Experts of a small language model: 11 layers.
Below are experts of layer 4 (counted from 0) of a mixture-of-experts language model. Rows are named router (the router's row for the expert), gate (a neuron's input weights, with its number), up (a neuron's input weights, with its number) and show model dimensions 160-319. Each number is 128 + 24 x the weight over its row's rms, rounded and kept within 0 to 255.
After each expert's rows: "gets" lists some tokens that make up at least twice as much of what it gets as of all text. This comes from a sample of Wikipedia text that the model never trained on. Tokens count by the router's weight.

# expert 0
router [102 134 116 120 117  91 178 131 140 122 171 173  98 145 108 163 136 121 126 121 144 121 152 111 167 117 135  95 112  91 150 120 160 142  96 113 148 157 130 149 159 140 128  91 150 136 109 144 171 137 130  74 121 170 137 114 162 108 106 138 146 135  82 110 112 144 125 118 149  79 142  93 142 143  85 163 114 113  67  85 115 137 123 156 121 132 156 134 104 103 140 142 118 138 148 127  74 129 166 100 112 111 156 148 150 104 108 114 109 158 190 138  81 111 129 130 135 122 154 141 144 176 102 129 166 151 110  99 111 109 145  92 184 195 118 153 126 136 132 145 150 155 113 179  91 143 100 107 151 131 133 119 128 170 171  75 120 113 162 136]
gate0 [141 144 126 138 139 123 166 123 133 112 120 138 140  89  95 131 103 146 120 119 153 149 143 142 118 124  93 151 152 105 120 131 126 123 171 117 102 100  94 124 123 132 161 169 119 137 138 106 149 140  89 112 116  78 122 144 135 141 124 124 132 115 146 125 112 144 120 119 110 132 126 133 118 111 132 121  60 125 137 129 123 156 102 146 152 123 132 104 120 120 146 114 100 143 106 124 102 154 138 150 145 158 162 156 167  94  93 108 155 140 116 100 151 108 146 135 116 121 132 157 175 132 181 145 121  75 126 130 116 139  79 151 147 134 111 123  93 146 145 138 119 101 134 139 141 126 125 109 127  82 159 171 151 108 141 140 154 134 112 124]
up0 [120 140  99  92 129 107 107 151 149 133 110 129 146 153 184  96 178 133 149 111 112  87 148  93 137 114 124  95 117 142 109 138 135 131  69 153 102 149 117 140  94 127  69 111 178 121 122 123  95 108 177 128 139 143 124 130 153 128 120 123 140 126 113 125 139 139 158 132 145 109  78 152 105 101 171 134 159 122 154 143 124 106 155 104  98 140 136 149  92 172 154 125 145 127 124 140 179 137 113 148 134 134 102 153  76 126 152 141  97 110 132 138 135 175 109 121 135 155 133 102  88 105 104 106 120 150 146 124 155 125 145 153 124 128 129 157 174 108 121  91 150 139 122 129 148 136 104 109 125 140 139  94 121 143 117 105  60 162  98  86]
gets: "m", "b", "f", "am", "um", "ab"

# expert 12
router [136 136  88 101 155  97 110 128 117  89  90 134 120 144 112 133 137 139 139 149 141 123 123 117 127 122 130 134 129  96 141 125 142 162 127 117 129 125 150 105  97 112 138 154 146 132 131 145 124  69 112 101 104 136 151 108 107 151 102 118 110 122 167  77 125 177 127 122 130 112 109 217 169 128 207 140  93  79 142 104 134 103 103  85 134 120 146 127 101 146  61 134 132 170 132 136 142 175 110 130 133 117 134 135 103 125 114  90 145 129 112 122 156  98 151 129 112 133 107 112 108 131 110 139 144 112 138 118 145 127 113 137 128 143 116 124 177 137 104  89 165 124 137 136 144 162 165 157 115 123 152 154 144 116 102 116 168 106 110 126]
gate0 [106 101 106 158 156 102 154 123 105 132  98 133 141 125 145 110 112 149  87 160 137 128  64 122 144 136 133 109 111 109 147  95  88 187 131 122 139 166 166 138  94 104 137 112 123 138 140 141 104  80  80 103 108 152 113 113 108 121 132 118  96 110 124 126 110 119 180 115 144  84 123 137 120 122 155 166  76 129 125 131 120 123 124 115 111 132  97 159 134 146  99 157 133 148 183 104 133 118 154 166 112 126 131 117 150 132  88 107  79 108 110 146 165 131  69 121 153 138 147 144  86 153 124 167 126 114 147 117 130 101 163 178 126 145 117 100 148 144 160 115  73 132 162 121 150 107 122 150  85 117 102 156 135 110 108 135 145  90 136 156]
up0 [144 137 112 103 109  81 161 152 132 117 102 190 150 135 121 131 113 172 118 144 131 124 116 133 138 138 149 161 121 145 139 162 124 166 137  87 106 208 108 132 131 119 111 130 110 134 127 142 131 112  71 120 141 111  92 128 116 121 111 130 116 131 178 135  87 120 180 141 117  95 121 131 130 117 147 174 156 122 112 135  82 123  91 151 131 100 111 162 143 117 101 157  90 169 159 106 133 148 118 152 120 121 144  87 135 167  97 113  86 117 107 124 119 163  99 139  96 155 138 131 101 159  98 155 119 190 128 152 188 122 120 172 129 141 113 161 144 117 151 111  72 121 159 105 129 149 105 160 134 117 102 122 183 106 111 137 101  95 128 150]
gets: "ed", "ro", "ated", "O", "ag", " New"

# expert 8
router [116  89 140 159 164 150 135 164 108 117 126 144 140 150 127  98 149 125 157 146 143 141 158 139 120 140 146  89  77 125 151 139 176 116 144 109 123 138 149 134  93 117 150 175 138 110 136 116 176 106 107 124 135 145 125 135 122 184 136 155 112  95 107 117  72 134  72 166 128 117  87 169 133 101 120 131 112 116 170 131 109  99 142 168 149 142 144 140  88  98 134 128 146 139 116  98 172 119 131 168 126 106 121 103 171 128 153 182 122 141  62  86 143  98 101 113 180 142 107  98  91 172 154  97 173 134 125 105 136 131 123 103 111 121 174 100 132 160 136 123  93  95 136 108 147 124 118 129 106 120 131 130 130  92 113 110  74 136 161 136]
gate0 [123 118  99 119 126 116 154 127 106  95 154  86 163 110 142 118  75 153 170  98  87 132 148 161 117 114 122 134 137 123 117 134 126 138 151 166 154 148 111 155 114 139  80 119 114 172 132 133 159 110 119 129 104 160 112 152 142 109 144 119 132  82 111 139 103  80 148 160 131 137 142 166 146 142 165 122 159  67 162  82 168 116 157 103 171 139 124 134 124 139 157 129 142 115 102 130 129 116 136 134 138 130 112 149 146 123 100 109 131 145 104 163 167 159  92 122 163 152 129 113 131 140 130 135 151  94 180 120 119  97 151 115 110 122 121 171 155 102 109 104 144 129 163 131 128 123  95 146 108 107 140  93 139 107 145 114  93 119 141 162]
up0 [148 150 121 108 100  78 151 117 158 149 119 119 173 144 123 142 104 117 113 102 105 129 118 122 150 170  98 125 133 128 140 132 106 129 114 148 100 122 134 109 134 121 123  91 118 140 149  94 173 126  93 142 124 102 120 124 116 150 138 154 128 139 105  90  86 142 144 153 157 106 134 144 120  99 145 112 120 160 136  82 124 159 125  73 124  92 111 139  95 122  88 140 119 150 130 175  91 105 143 147 155 106 169  80 157 153 138 135 114 103 146 102 170 126  95 150 135 111 137  87 128 123 127 122  96 125 124 131  89  92 117 135 109 130 150 110  92 110 136  97 148 103 151  84 129 164  88 136 132 161  99  81 113 136 107  94 129 137 106 159]
gets: " the", ".", "ing", "in", " W", " w"

# expert 1
router [129 128 140 114 146 123 158  98 162 133 101 129  89  93 132  94 154 150 160 106 135 126  64  72 101 130 108  96 108 146 136 153  54 122  99 163 157 133 130 146 139 142 114 110 122 110 128 121 140 118 157 136 139 126 163 148 137 125 128  86 174 139 166 182 107 161 159 113 128 108 144  85 128 123 118 125 105 117 148 108 124 134 106 144 130 134  69 109 113 133 118 168 138 137  99  82 106 114 121  93 159 140 132 148 141 142  87 151 116 110 125 105 155 174 111 124 155 108 137 141 132 120 133 113  96 139 119 136 167 137 167 103 126 111 110 154 148 136 113 116 136  93 147  83 152 128  94 162 110 110 168 150 121 120  93 145 173 164 142 102]
gate0 [138 173 142 143 141 152 138  69 165 133 118 138 139  93 128 116  92 168 151 138 151 108 129 108 132  82 111 136 156 140 135 111 130 120 130 103 158 176  97 100 122 141 119 151 153 136 110 104 119 147 121 170 135 145 139 152 153 114 146  99 142 118 121 119  73 113 165 150 127 128 114  85 110  88 142 145 131 125 118 138  98 162 137 128 117 130 115 162 131 103 172  79 135 149 101 121 128 139 112 137 109 142 171 155 134 126 101 132 136 139  96 127 171 162 119 119 145 173 149 120  91 143 146 177 133 167 104 105 128 151 123  98 164 109 130 115 140 119 111  95 126 101 108 148 139 135 146 150 127  94 122 173 105 109 165 158  94 152 172 146]
up0 [146 144 121 143 153 173 105  84 144 113 126 154 127  89 163 106  92 161 155 121 127 129 117 110 164 108  74 123 129 119 139 124 147 115 125 152 154 145 124  95 137 149 136 112 111 134  98 107 104 147 142 131 116 134 125 142 110 134  99 114  93  97 134 133 102 110 119 138 140 172 102 109  89 152  96 147 156  92 119 133 119 131 121 141 115 114 102 157 169 151 111  63 162 160 153 128 135 127 120 138 124 132 183 155 111 116  67 170 167 124  81 137 129 132 101 133 113 149 135 109 108 147 177 144  87 115 125  66 185 126 146  94 162 103 121 143 135 151 118 129 130 102 139 132 105 131 123 148 101 106 122 178 108 102 118 115 136 137 161 144]
gets: "s", "r", "is", "a", "u", "as"

# expert 5
router [107 129 101 141 119 135 121 125  92 132  95 120 150 115 157 124 125  96 121 124 153  52 138 157 129 117 117  96 153 161 152 122 131 151  75  86  70  88 130  98 118  65 123 127  95  98 161 164 107 166  96 150 158 137  93 115 119 130 118 143 152 145 176 128 197 116 109 152 143 129 124 136 151 148 108  75 139 134 105 144  93 151 108 135 108 161  90  99 171  98 118  92 151 112 166 167 184 135 113 145 102 142 132 130 134 141 141 103 116 128 126 109 170 166 172 129 149 128 139 142 114 130 126 140 135 118 142 126 100  87 118 117 124 108  87 135 120 148 132 147 120 148 100 143 145 181 136 180  81 111 124  79 145 109 164 106  97 136 154 115]
gate0 [155 118 142 197 156  93 120 103 134  99 156 114 131 123 132 104 130 123 131 145 144 105  95  86 166 169 133 131 118 140 162 120 117 181 128 171 139 110 118 128 101 136 119 109 164 136 153 151 140 113 137 117 139 175 164 110 181 132  98 114 102 122 150 184 143 132 139 114 114 112 120 118 146  96 136 139 134 119 101 117 121 110 129 102 143 177 109  98  95  74 124 115 120 116 137 153 122 107 126  67  72 178 116 137 134 163 142 119  75 127  78 115 132 158 127  99 128 141 109 107 137 143 103 132 110 136 139 162 155 143 114  99 107 157 150 130 142 116 130 132 149 131  99 105 154 158 135 114 161 123 115 141  98 144 166 119 151 143 156 132]
up0 [ 99 142 136 111 146 110 157 125 150 124 133 154 171 131 140 102 169 122 118 130 108 164 173 105 111 115 156  73 115 128  83 168 116 119 133 123 134 155 140  80 162 100 132 137 113 159 101 118  71 139 108 114 102  87 163 132 123 155 158 103 112 153 113  80 155 133  88 160 136 136 156 155 106 147 115  88  92 142 150 149 152  94 158 150 144 123 101 143 158 124 124 146 141 162 168 112 152 160  77 152 113  94 119 143 140  90 128 113 158 146 115 131 118 136 144 123 106 134 132 101 133  99 157 117 145 119 122 120 115 122 154 113 139 123 112 103 131 136 141 156 141 113 157 125 161 144 159 152 143 114 132  81 130  95 131 105 127 150 145 121]
gets: " of", "it", "al", "ar", " that", " in"

# expert 3
router [134  81 141 128 137 109  95 132  93 120 162 148 129 116 116 117 141 132 131 135 112 136 127 142 112 131 112 125 149 135 123 121 138 146 166  91 120 154 141 105  73 146 127 124 152 118 169 136 111 118 168 191 123  97 110 140 125  77 129 160 146 115 124 126 154 123 137 109 139 135 160 145 103 114  54 102 151 142 139 148  91  78 128 131 145 162 108 143 123 125 162 133  91 148 139 118 105 122 146 170 112 144 134 152 117 142 124  99 149 116 127 153  98 165 144 123 146 105 129  87 162 152 159 115 125 119 128 141 107 130 117 115 128 152 169 127 102 119 150 144 120 138 103 117  94 163 137 117 118 145 116 148 113 135  89 129 118 141 145 111]
gate0 [143  98 122  90 127 102 125 152 179 105 159 115 120 110 107  99 126  96 153 120 144 170 165 133 134 151 132 164 125 121 117  95 100 114 125 120 113 116 104  93 128 104 117 152  90 167 141 161 189 121 155 120 161 170 144 139 129 146 150 119 122  99 147  82 167 113 104 135 166 147 132 158  96 127 129 116 139 140 115 136 176 147 142 122 155 102 115 101 112  72  96 117 100 104 129 200 145  97 150 158 113 149 112 165 116 137 135 109 119 138  96  96 119 134 124 111 139 133 119 102 125 163 121  87 134 141 121 120  99 125 116 180 132 105 127 157 151 145 137 112 141 151 177 102  92  80 119 152 131 121 140 158 108 119 119 106 100 123 105 109]
up0 [162 124 113  75 166 119 167 114 161 128 126 112 144 119  93 124 132 159 150 128  91 143 105 117 141  90 135 125 111 159 163 131 106 127 107 131 101 113 144 113 111 131 128 141 119 115 129 115 116 111 170 113 159 143 115 126 138 120 163 120 147 121 122 117 115  92 116 139 137 140 130 154 100 106 109 142 140 112 128  79 149 117 117 154 114 100  78 150 153 100  85  69 150 115 130 122 101 117 128 132 119 144 105 136 115 112 147  73 148  83 127 128 116 150 173 113 123 122 134 149 140 172 122 161 140 131 105 123 157 120 104 165 137  83 166 176 113 135 165 145 114  86 123  87 136  85  83 128 126 129 101  85 139 135 120  89 133 136 109  93]
gets: ",", ":", " and", "),", " –", " The"

# expert 11
router [137 140 122 134 132 168 153 125 122 147 129  69 146 131 158 118  99 128 148 123 142 158 167 131  89 111 122 152 162 103 127  88 103 130 147 161 181 136 109 101 148 137 156 189 149 117 141 107 145 137 113  96 120 133  87 152  94 127 105 106 155 153  92 116 150 127 165 130 154  86 153 102 130  83 106 134 153 169 134 148 131 139 136 121 153  76 123 121 123 115 149 148 109  91 139 135 118  98 124 142 119  62 135 144 129  88 104  82 110 149 119 183  86 108  99 177 113 133 118 151 120 101 136 116 111 107 135 114 128 120 169 112 145 131 144 147 104  88 134 153 112 137 184 139 150 116 123 135 160 141 105 151 143 168 149 112 140 110 105 124]
gate0 [104  88 155 148 113 136 133 113 113 133 135 153 141 145 137 166 108 136 108 150 152 133 141 135 175 136 146 139  79 136 147  92 113  92 148 120  97 127 108  96  99 134 153  98 120 118 100 160 120 112 145 185 141 154 136 123 105 113 125 130 160 123 154 113  96 127 104 138 174 121 171 150 149 118 123 125 125  99  87 147  86  96 127  92 114  77 106 126 100 139 111 151 120 152 103 130 143 126 182  76 119  94 129 134 162  91 151  88 125 128 128 139 148 127 107 102 103 130 130 110 141 121 130 132  98 110 119  94 131 101 114 116 124 150 103 164  80 124 115 115 151 133 126 147 110 136 143 133 122 139 122 124  96 105 135 150 153 101 129 137]
up0 [191 115 106 134 135 138 146 129 145 124 173 181 117 171 141 129 109 114 130 137 145 146 148 143 129 179  95 139 151 141  79 121 118 101 127 114 137 144 124 146 129 135 123 121 149 120 159 115 109 109 114  96 115 173 126 144 128 117 189  73 119 169 124 142 150 135 126 132 126 127  87 139 131 111 114 128 112 177 100 137 151 124 163 132  98 102 104  92 124 122 104 155 118 108 160 114 108 111 171 114 122 142 147 138 109 114 130 183 176 147 133 127 161 142 150 117 117 135 106 137 148 104 106  54 129  70 146 116 106  91 151 119 148 139  86 134 128 155 125 129  97  88 130 143 145 118  74 109  89 116 138 140 127 113 116 164 147 101 159 132]
gets: "o", " m", " p", " s", " V", " f"

# expert 14
router [106 129 130 173 109 116  91 136 135 101 163 161  83 105 154 113 120 125 113 121  92 134  83 152 134 149 148 139 137 139  99 149 118 164 189 131  80 135 112 132 141 153 133 134 101 180 147 114 104 142  96 131 146 117 147 146 139 114 115 102 162  81 151 139 108 115 135 147 156 129 130 156  90 144 163 174 133 112 132 163 120 157 130 112 138 139 139 106 136 160 101  65 118  92 116 117 156 145 124 138 169 138 108  93 124 159 125 164 109  95 152 136 105 115 114 141  82 157 137 137 119 142 108 137 108 123 142 136 107 109 157 173 132 140 117 111 145  72 125 169  84 127  99 109 166 116 144 100 123 138  60 146 129  61 128 159 131 117 140 156]
gate0 [139 120 117 113 160 139  91 134  96 120 137 166 146 119 120 138 117 127 111 102 107 114 143 156  75 115 145 151 142 108  95 175 125 111 145 119  89 143 170 127 115 129 118 100 132 100 163 116  80 156 143 115 139 138  98 126 117 187 105  93 153 133 110  88  89 130 111 125 149 110  97 131 103 157 150 123 108  96 137 162 133  93 134 171 108 128 125 102 125 160 148 116 139 154 137  92 178 138 100 155 156 133 116 120 141 146 123 133 138 147 142 151 111 115  79 160 125 102 138 133 129 109 135 131 141 128  99 156 140 158 136  86  96 153 178 109 156 127 138 123 121 136 101 133 127 144 135 137 139 126 138 104 125 134 130 136 150 124 156 168]
up0 [ 81 128 125 102 142 146 143 120  82 120 128 135 153 134  97 140 103 117 112 147 135 111 123 119 147 163 153 145 118 145  95 105 113 178 107  73 196  97 121 120 105 124 137 126 134 146 134 138 167 118 130 100  75 139 126 126 167 102  92 148 128 121 144 132 117  92 117 134 148 134 139 113 129 124 131 143 108  93 136 125 132 153  87 117 127 140 125 131 134 133 117 148 147 116  66 134  92 177 106  86 109 126 133 120 131 144 113 154 145 154 104 107 101 160 135 140 105 111 137 135 125 112  94 135 124 114 123  69  61 115 142 122 139 111 104 122  93 136 143 126 121 121 138 167 170 111 142 144  74 121 107 127 112 131 176 121  80 118 170 163]
gets: " a", "'s", "n", " his", " an", "ac"

# expert 10
router [156 157 137 119 127 157 157 148 165 101 122 133 157 161 119 164 162 129 136 105 139  89  97 135 106  95 108 114 143 173 114 142 128  88  87 113 143 130 122 111  91 129  95 129 144 126 156 142 118 148 159  99 141 100 118 130 108  82 122 171  78 113 117 120 150 157 126  92 161 176 132 195 146 143  83  90 110 129 175 148 150 171 143 102  89 114 118 125 140 107 111 139 111 148 123  99 112  98 113 118 125 121 102  94 150 113 152 142 134 122 106 118 171 112 129 145 141 141 160 105 147 135 114 126 102 110 109 141 125 146  98 149  92 140 137 107 131 159 153 112 128 123 107 183 178 107 139  67 166 153 124 158 123 155 131 135 151 125 105 125]
gate5 [154  96 112 121 107 118 197 134 104 121 147 105 136 139 123 128 143 107 136 141 109 102 115 109 130 109 123 137 130  89 137 159 146 161 100 161 149 157  88  79 147 121 113 107  96 105 104  79 134 113 121 135 167 123 138 106 113 155 112 158 148 148 178 142 129 170 134 153 116 142 119 135 129 119 130 120  85 179 163 180 123 141 140 139  93  62 127 110 103 134  99 153 113 115 133 114 158 119 148  99 138 124 131 131 135 102  99 109 141 139  87 127 144 125 135 136  90 121 163 137  74  94 121 128 159 156 111 129  86 128 102 119 114 100 136 138 169 147 142 147 119 181 131 149 142 136 123 168 165 147 133 133 145  97 156 127 152 133 102  96]
up5 [ 94 173 101 102  95 162 145 130  95 145 129 103 111 114 118 113 128 149 115 127 113 101 122 104 147 123 104 124 153 136 125 126 114  98 103 127 119 134  93 143 163  79 126 159 143 104 152 121 137  88 123 130 122 136 123  93 110 166 144 174 153 113 143 132 160 128 153 147 143 100 106 131  93 145  97 128 150 133 153 160 120 170 113 130 123 104 145 135 109 142 126 141 126 132 102  93  93 151 168 107 153 114 110 105 156 100 133 132 125 108 169 110 139 108 129 167 117 136 144 142 141 166 151 128 124 104 135 129 120 170 121 148  66 125 132  68 152 126 128 156 101 118  84  99 117 125  79 168 104 134 153 112  64 126 164 139 120 112 166 165]
gets: " |", ";", " T", "|", "T", " S"

# expert 7
router [133 154 187 111 131 103  98 137 168 144 110 141 156 129  94 103 146  81  84 140  63 120 166 122  96 152 142 152 110 147 143 146  90 141 116 127 116  62 121 129 102 111 141 122 139 160 141 143 116 132 172  98 121 106 145 164 123 111 158 122  93 104 126 120  86 108  94 158  88 137 106 106 118 137 160 113 153 143 124 122 114 158 147  97 119 170 144 159 197 164 132 120 102 107  96 153  86 136 131 126 145 142 120 123 148 132 165 141 111 190 148 136 129  99 170 108 141 122 152 130  99  89 114 158 114 160 143 103 144 150 141 124 118 129 151  93  99 108 142  97 111 107 103 129 101  85 135 139 159 119 165 100 137 147 109 170 139 121 107 106]
gate0 [137  95 178 115 133 149 141  87 157 147 182 127  88 128 133 126 125 130 134 146 182 134 138 139 110 146 126 121 113 127 122 164  88 128 143 134 106  93  90 130 142 132 108 101 122 124 152 134 157 116 121 153 120 148 161  76 113 119 167 128 105 141 140 131 181 120 105 128 134 119 135 122 133 130 149 130 130 119 143 134 109 130 154 113 137 133 148 181 129 108 165 150 118 113 102 134 105 115 161 158 114 125 129  77 161 119 111  95 144  77  97 128 121  96 132 118  83  70 110 128 153 107 103 123  83 109 148 130 156 153 145 101 159 137  95 120 108 119 166 109 107 150 119 102 125 161 121 130 116 122 119 144 116 144 101  74 162 134 140 127]
up0 [145 140 116 108  98 165 139 105  72 118  82 141 127 150 117 127 129 130 131 119 165 124  80 157 128 156 120 130 178 138 127 128 119 126  56 107 131 120 121 123 119 104 155 164 117 145 146 172 164 163 117 103 142 149 132 127 154 122 111 108 100 123 153 130 100 110 178 127 134 124 142 132  90 149  96 129  98 145 132 142 163 120 112 112 170 142 120  86 152 130 103 147 140 147 143 125 104 128 146  97  82 118 128 115  93 136  95 117 108 116 136 148 131 135 150 133 137 133 142 104 150  91 119 154 130 174 126 106 116 119 115 132 142 114 149 118 145  65 156  98 120 110 127 139 148 110 132 166 109 118 103 127 138 154 143 120 125 140 125  90]
gets: " C", " c", "c", "h", "C", "g"

# expert 9
router [138  84 105 104 133 111 110 114 119 173 155 140 130 105 149 133 124 181 101 152 133 175 117 162 159 130 130 109 156 153 130 100 152  71 127 133 138 119 142 104 110  70 130 146 165 170  71  89 117 138 129 129 119 115  97 134 180 133 116 133 121 149 124 112 140 134 162 129 115 160 109 104 133 156 114 128 143 156 144 123 122  70 128 108 120 103 160 163 124 117 125 109 138 121 163 152 160 153 163 162 130 164 130 111 103 134 139  78 123  70 126 123 155 159 145 162 126 175 138 123  98 135 154 109 117 142 102 152 133 149  97 130 127 122 125 125 134 158 142  92 116 135 121 109 107 142 150  96 141  99 114  99 109  95 100 149 156 125 120 103]
gate5 [153 113 119 159 131 137 124 142 130 122 144 132 144 168 148 139 113 133  96 119 104 119 123 126 130 145 108 100 144 113 120 156 145 102 101 155 118 139 146  91 142 146 115 160 114 129  88 107 127 158 116  62 141 147 116 154 125 124 118 138 180  94 138 117 132 116 136 103 136 129 127 119 149 152 142 161 135 169 136  87 180 121 156 165 165 142 118 139 113 138  89 135  94 146 141 141 116 116 192 158 162 117 142 182  86 148 142 114 106 159 123 134 115 156 149 109 124 116 104 106 138 180 134 119 119 139 103 102 134 140 110 181 143 114 126 147 127 138  98 100  98 142 157  98 134 140 160  96 166 124 127 103 130 168 157 101 126 107 139 136]
up5 [117 130 133 163 104  86 128 135 117  98 139 162 163 105 179 105 141 134 127 124 110 140 125  98 124 108 113 153  84 115 156 166 123 136 120 114 161 133 157 123 101 108 129 156 104 164 124 150  89 143 140  91 119 109 168 125 134 100 144 130 157  98 142 130  97 144 116  97 138 117  97 105 152 125 113 102  98 171  70 159 148 147 157 142 122 123 127 106 120 108 127 149 138 135 110 129 130 142 164  99 157 164 111 133 122 127 108 173 122 150 152 124 118 156 134 105 145 112  97 164 178 133  96 120 114  99 105 142 101 109 160 109 149 140 123 151 100 136  88  84 121 134 148 135 116  92 110 136 157 129 116 129  68 108 110 105  76  92 144 121]
gets: "-", " to", " in", " and", " was", "|"

# expert 6
router [127 161 121 136 127 165 123  95 153 139  90 120 111 123 102 115  73 147 101 133 143 141 113 117 155 159 119 158 104  81  91 118 118  66 161 122 136 158 157 155 131 149 105 110 148  88 117 158 116 143 115 196 109  97 155  95 116 131 148 153 118 148 123 115 152 112 123 130 104 112 106 127  96 143  94 170 154 116 130 120 125 136 143 181 148 166 156 122 112 118 163 145 200 140 152 154 126 146 104 134 164 124 147 154 112 126 146 122 167 117 168 164 126 115 101 104 119 138 106 133 141 103 107 102 110 135 151 127 151 130 103 135 155 140 121 161 159 156 144 131 110 113 140 116 131  88 114 148 134 126 169 155 170 153 102 159 157 129 137 116]
gate0 [111  89 111 138 108 104 134 135 117 140 131  75  91 143 144 160 171  79 126 123 134 104 101 153 143 134 160  99 166 131 117 148 184 132 133 137 106 147 121 121 133  98 150 122  95 121 121 162 146 142 111 152 132  85 147 101 139 150 137 108 140 143 141 143 134 105 150 143 149 164 115 102 122 191 129 123 128 117 160 141  95 136 139 147  95 109 159 161 100  98 120 125 172 132 180 124 181 146 104  93 130 138 124 124 171 168 105 154 144  97 156 134 179 135 103 145 102 120 136 120 138 108 120  94 142 163 118 101 122 140 131 115 112 109  81 155 157 156 143 117 112 126 157 128 145 109 127 156 130 107 108 120 181 126 131 148  99 134 153 116]
up0 [135 108 167 133 162 150 117 129 117 151 104 149 112 139 119 126 132 100 162  95 140 144  94 137 119 126 143 123 100 113 121 134 107  85 144 134 119 119 154 150 162 107  99  87 139 145  91 145 153  96 100 142  98 108 140  99 127 174 139 133 110 116 158  95 162 134 140  86 163 167 152 133 151 112 113 124  92 189 102 125  94 109 113  87 153 117 119 151 119  94 121 164 124 131 108 116 165 115 116 161 127 170 126 160 100 114 136 120 125 124 124 104 109 143 153 111 136 157 158 121 151 108 133 107 156 107 134 115 138 103 160 115 177  95 150 122 137 109 146 159 150 110 164 107 139 179 146 128 103 125 128 117  97 171 150 132 109 125 133 115]
gets: ".\n\n", " B", " R", " D", " \"", " F"

# expert 13
router [118 102 153 101 102 194 104 122  96 128 165 141 143 137 144 148 131 110 133 107  88 136 144 137 114 129  76 115 146 106  94 126 119 130 137 105 158 151 103 139 125 146 157 100 115 159 132 114 127 153 102 152 167 160 101 118  94 120 120  94 162 123 133 158 105 117 101  82 126 147 117 116  97 132 106 121  86 124 118 112 156 144 122 141 101 130 114 107  67 139 128 165  89 115 163 149 137 155 171 107  76 140 166 116 139 132 148 150 157 140 123 107 110  95 102 100  98 143 123  99 136 105 110 154 141 127 135  95 128 117 128 148 140  86 149 144 136 137 119 171 154 147 119 111  70 102 143  87 136 181 142 134 165 137 153 122 120 148 143 141]
gate5 [145 123 158 121 132  90 140 101 156 117 134 108 102 124 129 166 137 138 142  79 122 112 146 130  88 151 146 106 115 107 136 154  81  96 141 130 104 141  91 160 116  88 131 142 115 123 144 127 130 139 123  81 149 105 114 120 118 129 140 116 140 130 124 138 101 130 134 158 150 177 151 131 100 106 144 112 136 147 134 114  91 101 153 127 120 159  99 159 105  98 116 150 129  98 164 173  95 138 126 129 142 114 121 105 105 120 120 194 150 125 124 127 113 106 154 104  78 160 135 136 145 140  98 115 177 116 130 188 144 109  99  93 160 140 114  97 100 112 137  98 193 105 111 133  86 127 131 107 120 116 143 137 169 205 142  86 138 103 136 141]
up5 [126 143 147 100 121 110 128 139 128 124 178  94 141 136 123 107 133 137 127 155 139 135 121 159 221 139 106 145 178 152  79 119 130 106 128 138 129 125 141 113 104 145 181 152 123 133 123 126 149 159 114 135 129 146 124 116 145 168 134  97 123 121 124 120 122 132 175  77 137 139 118 127 158 140 103  97 156  99 158 158  84 160  84 130 127 116 129  96 118 139 176 159  91 132 135  83 156 100 131 106 119 100 148 158 162  88 125  96 123 174 152 103 113 119 118 145 123 139 155 112 164 132  90 140  95 169  88 138 140 157 136 124  94 150 142 136 180 164  96 128 114 144  99 108  86 167 143 146 135 142 116 107 122 121 140 150 129 127 154  57]
gets: " ", " (", "–", "1", "2", "19"

# expert 2
router [113 132  87 133  97 140 118 123 110 111 134  59 154 115 122 159 143 124 100 125  92 138 165 129 172 128 127 117 140 114 143 124  73 139 162 121 121 115 123 128 201 179 125 127 168 142 144 143 100 123 116 123 152 159 128 137 155 110 167 165  83 105 144 139 158 121 144 102  95 163 145 116 125 161 141 132 117 114 121 120 157 147 112 125 136 139 128 130 119 133 125 117 144 116 107 102 117  98 132 102 118 124 107 140 119 155 159 120 117 134 139  97 150 154 137 111 137  58 152 118 144 106 136 168 143 127 114 138 112 117 110 108 107 100 113 136 117 163  83 144 140 109 143 155  84 137  99 117 108 107  87  99 102 144 111 112 136 158  96 135]
gate5 [161 159 129 106 150 154 160 178 171 150 115 142 107 133 118 140 130 157 137 160 174 120 133 124 145 101 131 132  95 102  97 104 128 146  93 203 157 117 136 157 129 157 127 145 135 129  83 132 168 149 148 133 137 145 101 127 125 109 160 133 103 122 147 133 132 112 125 123 138 167 143  87 104  99 156 154  95 114 116 129 125 157 139 148 101 156 142 155  93 127 166 133 143 109 135 144 109 160 137 107 120 120 185 173 133  96 108 129 139 153 123 115 147 100 121 126 118 154  86 123 146 127 130 141 132 143 150 128 111 113 138 134  92 148 155 100 118 135 137 148 146 133 147 170 134 125 134 129 106 138 117 142 163  87 163  98 163 127 142 122]
up5 [146 141 102 109 135 116 159 128 153 103 130 142 140 122 169 104 132 121 132  91 129 146 103 130  88 159 133 134 153  90 132 140 184 104 112 122 121 138 144 116 167  87 101 137 123  82 157 125 142  75 146 129 145 110 146  77 108 155 114 152 186 105 124 133 109 107 107 154  75  84 102 135  99 126 157 161 129 151 139 167 137 169 130 154 143  95 110 119  94 118 115 118  89 130 151 116 168 156 132 147 127 102 104  99 112 144 118 125  89 124 146 118  98  84 158 110 116  70 179 152 131 137 122 129 100 130 135 169 155 110 150 142 148 142 139 145 117 104 166 126 117 114  82 111 170 122 103 140 153 145 124 158 149 113 105 112 124  67 132 147]
gets: "\n", " |\n", ")", ")\n", " St", "st"